Weights of a small mixture-of-experts language model, trained from scratch on English Wikipedia.
Experts: 160 experts in each of 8 layers, a shared expert of 128 neurons.
Below are experts of layer 3 (counted from 0) of a mixture-of-experts language model. Rows are named router (the router's row for the expert), down (a neuron's output weights, with its number) and show model dimensions 192-255. Each number is 128 + 32 x the weight over its row's rms, rounded and kept within 0 to 255. Numbers have three digits each.
After each expert's rows: a language model's description of what the expert responds to. This comes from a sample of Wikipedia text that the model never trained on.

# expert 60
router:102120065146087184133108178146139138071150152106136172107089143126093067107130159147132108141120116160119093103117150165150195116155171178151182116123146138098103154125091134117164123159163012
down0:131144079133108130107125135163119177145068000192208176107080100107146123096129172091166161107114073099120118108097186117113188150110142141156126140148194136142116121090162144138099097113141144
down1:105105125138147113133147145105081178175152158173115209160167172131186127198166118141112110122079156101170146115120140154129148136141103103099154133090085136172158124126096144135149170156146134
down2:165112134072138154124120068096113119194094118134128200109136135092180077139086176146119116111131147129118068145220152097113141153162098099212129123143084148077146090135160216094152164142086166
down3:076143141141101145071118127164106131123147140137110114154091162100139161119087166101085119131141110166051098129062130169117194098113135122095122162129139203171128180118176137094112102133201154
down4:142125129125112095144154101175073156169118129145151126149131104153147141144118127117098132188175050113211138137127183121099184126146169096081041127176139167111132145133160170127128131128122161
down5:042160142148197098111172148160101109139134143165129127134181163158152142155150118112108136164094171144131057100177131145151081109093125106090122099123100153066174115152171170230055137148131136
It responds to: Country names and pipe cells in sports, race and astronomy tables, such as United States, Chevrolet |, Japan, LINEAR.

# expert 39
router:115102055118107100148180189122110170126125178098098129116058164142166130131140143140168079136104102139077114173153071131147092114106177164057163156130167126127165177155124096132043184096141126
down0:178171173138140120086146128050113104131153102062076126179159089121084119185146143051153082118112133144140159104186114207093115125149079133142164168108136145177123102118073117108145146103120155
down1:106166086074219111100164169120115139196141131112093089144158135097081086117196093085175077184151123072104061156045114122179083154190129157109152148091094128140124130166165145143185118138117133
down2:152210096122137119119154149102091184143165165125140247138159120157121126129192153174084110105180064089129112176128116175159107145094128110128157176111131133104050168080161134139150144211139094
down3:117164175076158179132118173132120153155183075126130077133110135147110148154127202087123125161151131172138029169119132075129100148151102167164116125152163141121150158095118160126104108120168152
down4:110143105111139148120183113122132137101163162120173136127151106171142105079052089124157155151135088141141120142135091140117063158159138121132157144185110228170141120125165140157122209115144136
down5:117095169119091134107108118143157119132083172212157115122152152183141119197161176100152128114095137074165154124166067109076127128138123149119112114116149069102111137103079089116117118144127115
It responds to: be, was, became, as, of introducing a role or description in biographies, as in appointed him to be ambassador.

# expert 13
router:087193149098132176158115151086125091099166120117136107045153078173088065153213164071074093135134164130138155134069113156117115159161141157170166134165128179113140045140110136139190119122176129
down0:106143145111141153170182112068122134111130111093103190128163160088146122111089119157148101127128059057127154089171124108088118097137117121148133134088174096149113093131157135121176158106141134
down1:133136126125128110149182165169108097153135133114096083104149191117120028136135057140162108118083160148091170162123122093106121167144057190144154118151110083136124132121123096101113157116137122
down2:071085176138162120174195118169153154153158120177149195142118168169106165184126183119155100096102128107150146157171103179118094182095113122110109055097062088135135183121091103113086109113135188
down3:123164090147090087154104127162156166095136126171138123166124139098148112114141095131112081129082052091146174154098127087137142132133182099123106129241156137132092141118088128068212073126097131
down4:154108148151122072193113122127079097125139146143127130117159113122105155122090145067170126129106167128161159120166125116060127171112086119074121099111074087104082138115171140125139136137090132
down5:105160130130083137162096138134141189150098157146092157112144156150132134112077067130056162121160159110136102149091095146128153169064114174108122178131119085101132143119107107091106151123098093
It responds to: Countries, cities and regions, or final pieces like -burg, -ia, -rad, usually after in, plus years in dates and tables.

# expert 23
router:132172173119161138163058096096170154117157106154170027089113088176078113113174112096116164149137182127192149113118094087119119141142175129184113165125127158102098130100161173105147147083073199
down0:110134129126073129087100092166151179112120101077115127133122118188092123085085138165158113147151138116143186105123129147171118137136089165126203094097147110130125170129134112109093160153180134
down1:081148144143125146134119126125145136130152149162120144100060136112069169114090119105188193118157114111158092111143154073125129139121109114139106163180128139143147114130144120130172112174135146
down2:107090119109136122118149087097120128122092151113142154091202104153088116134129122131141121155148096114240163128115143148084172125152126140109204127125138133211079090107046153135100140043137106
down3:106139124120184157112104119138129159084104095177178140117128131133140081170101104180119130123082147153106124126141142106179160120126117114133156186116124107131121116086135157110086141126082166
down4:119151128117079173141175148116217087206129137142104079128099076143161191113125131127112125110070139142132149161117075160094142085087137077146150088095110157128125115111129098134188141156095165
down5:087167103163172200134163112110170138126135151064147189169130087223125135064187165112147122164141078108168134119142148155103161114118107115118167115089131161071145109107173147138129082113137142
It responds to: Years, dates and time nouns closing a time phrase, such as 1956, 1940s, century, school year, later, World War II.

# expert 45
router:145119103091150145114206134148089135157105114122081162146181182117176182104144100101171110126189089122074143154152147151104155150079148056100140125104131111147112125112139165109151103114133154
down5:160120139157161092108128168127143177098098120169122148166178124174149057137168166158182109112110100142090124143138175125177153114136173080173180116153154102111099090133148139081138160094149178
down6:147120122129108129109180123090092123157155103062205158147113135182127068149130140084115119146174161124166125091109178157148073131111098138135158120141171178107091058124129123128158146143103060
down7:154129128078133112135098205127141130088120107146139085128105146132114047136122144078100091118075208175110109127130115119183115152156137173131130110091123103122166097147137163097116120133105129
down8:165090083135167142123102075112103126144116119100101147210143144191139157056134114127123122109163154153099078132083157180177101167073101136095132075134145178143120124118138105104095098121186084
down9:084042117118105066070104090112067160169105134090124078147185140091096112143099187137108126141123074112086153161119137144166177093108171054085138141143118152090164122189096145163170103110068109
down10:143079080152059123212171099136140110073196126072125134118111147110085134106125091161181106110125089133091183161132128117142164109106157121137089097078115116129130132177163133119085107119095100
It responds to: Sentence-initial While, During, Although, Despite, unlike, with, apart from, plus pipes opening table rows in episode lists.

# expert 35
router:084181122116124145127099110157135169096153160129136116101134134156092118170108128178131109140120136087102086142110129189082120096152130193140121153107124181159099062169119146082155187155154070
down0:029139143162137039127179120198114186127119086150170140100113098131158118107145152149158130136146154108063112118160076156171142058203149148100077142130161126109145165130085167167127157144118108
down1:143053118105148155149167105117122136184128147169176115113151192089120105101093138213169073104142049145137088096155112096128223077098123128124155123132169146123141122125179158163121136092109174
down2:114116083140086169104060082075122119113120135144154161130118132120109155149114137135142083110219150140139119131122112135151069064114092172116101150171143107168105098093117074133218136114142089
down3:114142102080139127147126180174087176120125209132027143142124137137146115197111166073156095111135138096117166133145136158156122138159216172138150098134164105129100151183073138130125110111110129
down4:161188136121071163155143086073123168160109056193097155121154127123161185145111157183163109127101124109150135089119142175137108138124078167175125118144106142098135122122121144166215163118140146
down5:079119125121090161139137155147100146125065145171085154142100118137102137181097165140141143091200101123151105133072127065123082128090164056177105135115143025125145134049142119104064117172076141
It responds to: Column or field labels in tables and infoboxes, such as Following station, Genus, Species, Opposition, Government, plus some technical adjectives.

# expert 63
router:129181075087198081128132146127079055136153162094137090116148144130097148147098163115107112114069119121136125171157189166127120117099164177109161123136133126119090116091170119112136149108115112
down0:138116063074116126104129138163063109114163099158125160135105155142171137132151180115114115159119076133074092164147133150084159117146170173182115124117142168144111191134149131118136053107136122
down1:135108128133117153097117133114152150093131140160117156104115176112100168123115055176124139101095147111176143095145071135103138194100107123182114144147114145099113128067166097081096151163142130
down2:128112160137100171160155109112112125094132120126094153115147162177106105123045091135148141116144137180128073066154152109156178133141083125131135163144071133110131132104143149129119137123077131
down3:134163127092130154156109110104132134083161149157123152119118103198103123117146120178125159123170196118152143140174128139131110179177134115156144112179142147124087105120131086118124136124144135
down4:127203102144105179142107119179119115140157140128099188137114135137069156105141174163112204119078111159115173122184154122077114081130076136126131174128138139132095080177134095097163128119101092
down5:067107165109190198111146128128126117157173109138113171127131173053143143127110185174132157138192101129130157133130158119179145114143141150083078092134094127093156141099165188102140123107147163
It responds to: First word of == section headings == and list items: Location, Background, Release, History, See also, List of.

# expert 26
router:154115140108117156121134087166147092162129154183138155092119150104178134124136126138070170090141100131183156091126168108116136159084127143155175080102170082109158161080149140130131117068129148
down0:119132094121156145113158129076130136115127214110111141063144136056170087125132034150154095169134094138131098157067142097113134180175111108138113148120113178171103133126120136116121172129186177
down1:100081088108204094125165165168163144178139128127078153136178128190108151089127162178108174157147180146113137109129146161118079127147137127160072184141076141130127188142117136009149135141142106
down2:175137159129093122052089182073138175124155137120167122119119178145128129155129093108168095092119125106085156154105057098116168127138118205165122157147154171082142150097140093135121112186096081
down3:116121201115121157135138161161125170114082188110090143135139118152143113164192194111110089166087119123076096100150117169110163118139185134151150107137165104070132138161077093148138129117184049
down4:116162141093148113189145063180150109098128108150065114144130112115150166142148134136131133136080221142153084155153135159149082133121125066121158111090145118125149180136124111116150116112131138
down5:090169121102136141135141102066109145107161129145151070146159160103094141125135076093108096181164146149085108113116064175130103082126119144118180162120130106174150089144217097155170142138114151
It responds to: Hyphens and en dashes in year ranges and compounds, such as 1820–1903, proto-historic, and head-to-head, plus some prefix fragments.

# expert 61
router:148155130123149088160133160103130125165132178083083181124143172161118088155104118133165092123181138102098094163118136104110144142170132086093097184132085135163099122183087130143169119142138130
down0:111141118171119098158130112111110191155132174138094187144189131076169079077154144137143067133095110057101101121151026104113130118098110109044138083122149084099168141107088148123157171103129138
down1:104125178095171141185140067073099133132099150093162146150141145124137115149100171133119101153094127165100088202159145101139099066095171147084122168135134116134169155116176113163158083136166138
down2:134181122181143148062150120183178066096142125128060136128093109126173146151106156109118126130112156106114155138161107121182104110121113106103108132131177111126095084171170140159171111104122131
down3:094137135131113156123135181087136166179153168181131144113171161138149154081106118089116079187131130157126119176070071170086126152085164132126137141137175174131167179136166157155107147125121142
down4:101103149101144130171142095152149092085072132059137069140162065148168076119162114164127109083141104105129094103149136117127112118091130120127164115160160134084127116100060101144185145118111099
down5:107147102142095114237126151112117114118143138149141255128075093111148122119088160115119093143142110124127128177122104074142057123133123114148108164135165142155192141100114106161149117157084136
It responds to: Reporting and passive-agent words such as by, said, gave, wrote, called and According, especially in reviews and quotes, plus scattered line-start tokens.

# expert 37
router:121134132088089114146102147148150133123161133113155099150124056151179147172114118097101122187146134127083102156087102189224170092117113145134139096156128150154140131118105155130084158098088140
down0:165133057127132119154108133111136113131074141117065106123220151130128104158154127084130094154103121087119114117076076121138102157132082110146151095130092133110195084150147139062106157125081134
down1:111087131135180133134158117160101130144141111198093085119122142063133108150064153130171090119120146169138173152126152064104121085098168121106085117159086172111101168163084153104069140049164116
down2:109131142150053139157114159084106167124102119122140113121093115115154127140058169121125095164082133098135100163160065113187087130124129139075095144141164131156138129117130172158128166165117131
down3:141180104160132115096075126149154084134102068107121080101072180161105146147190106128082138104137123177133173105093122107096153162136139155139143071122096097140136166102134092091129173093117127
down4:153088109088136169091164095138139156161147133142112117162185141067065081167147056105102070144146165184174194150107047104159143137077108159177127108171142085130117155195133166114108147140114172
down5:095166142126156144161117112159077114112091151069137163097183048098179067139115114101142145130117159109115193182140146125087147163106120065138159130136112071115128097142158134123127097144065198
It responds to: Plural or role nouns for groups of people after his, of or with, such as fellow, students, officials, soldiers, parents.

# expert 1
router:078139180159138093120147104179113105187110073137106181147160135079125159078173149148097131153159110138165189134161181087108158226103154085069104131106104151119086139171159105097162086131114120
down0:125132057148160119093089182122125098092135086114129153142141068152110090133147153109101131086076130091102149170125111174114077163102153168183150122095182126099097131095142072133161105143144135
down1:159162169146111116082148063123149049149196106081129117128070156137132047156162101115170125127149055114093100053151116120078131106106106168164122092148122107104080102112138133135130089071174104
down2:125141127135065106169075165134129083088155154147100176132089121167127147118166143140145098126087151121163086173155101127132106109178196128123116107115130099125141164091120161112133146087083181
down3:175152113119124121085102140145167124101106113131152149176109109137097179126086121144068139138111147160086085120163110097126110077188129114103126185166100140089128123174114122112095125139164173
down4:181140148114087147130130183129100118140148182152116170155118168197132167160096124068083104160093124206144140137139184125148108136126121111132128167119101158158088129170102145139086184179162132
down5:096104107142162164133139113123120147125120114113105210136090135074110120131078115112237123160157083133080158130147119071133133125149109079142167161116108168099117131094095129102122145092113180
It responds to: Hyphen bullets and table pipes opening a new line, plus infobox labels like Preceded, Density, Note, and section equals signs.

# expert 25
router:100161104130214130114082124124121147099141124145149050166092155156134154125148109154145159171109101179172102112115089136143161112152144174188129115152121171125113148104119153148120122157095109
down0:098129075151084118136105147096142111115145105118139139124096125107123184151128117117147153136143148148153120116120147110122143069105126126163152154189118141147172115158137106109142077088108079
down1:071079097099139189110140187115144127092157110099146134113137187114122154122146138129096113150112030123206156040166071167063154169034106190095126102055187108128163048148144077101039126124126104
down2:119154124107141093103096142186137091094118097105125195111120143153059148133105154112076105118154144132164128102135081125175117140117105167193156095161175111125128067133098125119113149134143098
down3:126092166130128126123116117085120132121185110114176123061141044106182131143144122117123149100158164111114076176113150110182148148129129179105137117154140146168172151094145168172125106173094145
down4:170151093154167182113191131124168113099103101128101169135139128155118107131132111166079146093041096141089143177125155092179109157163169108176154152125128111164131096161119106137111169124125154
down5:136242122118160080111123115099067098156132123122120101164150129123108114157090190123074122204077155145186144092071129139124078137152148148165112150189137198128152127102149147102123103103142102
It responds to: Nouns after a, the or as that take of, such as part of, number of, List of, member, son, plus infobox field values.

# expert 30
router:088135132107099135114082123161116161109189171142126129178114062160102143131118100137192110107089134083172172162115095139130116168086140131195111128157111160134100161117135102165177098143194162
down0:126125077162125187125130117127142164054064117106190092140134113134155111088044183101119056127096115117068194157167100121144079114125122133070115114080159086130111149089121126149179114074138123
down1:141123176086119159136115124079129111135155126162176083140092078147129113105194157092173108161184174076171158099151180149119147130130085121136167192182142150192047155118120173092113118104088126
down2:126091148094172184148166092127090140120139141139152144180143140132137150120170115165153125136084088142122153165125109121135091143117138091131106074108088074158116164126139127081147138127179125
down3:166148130152140091118109139129083129099088089088140147131175140127162194167082092099097147143183071152129115144162129128095093093144109140073129147072129152091114152160122120117122155129146118
down4:137110110185131087121128099080114178187136116119119115099173114066119092189145115128092104090128086150143134083137129085166109121100167174084156144121147084144114175109103076137140102123119184
down5:095117188172147043092125106103103136091117147115082095121134137153122128156088102129121118120157145183136064168039160101131151075101150185128105107135084115081077147127135159177158164172141128
It responds to: Capitalized nouns ending song or book titles and phrases, such as You, Love, Night, and ordinary phrase-final nouns like body, death.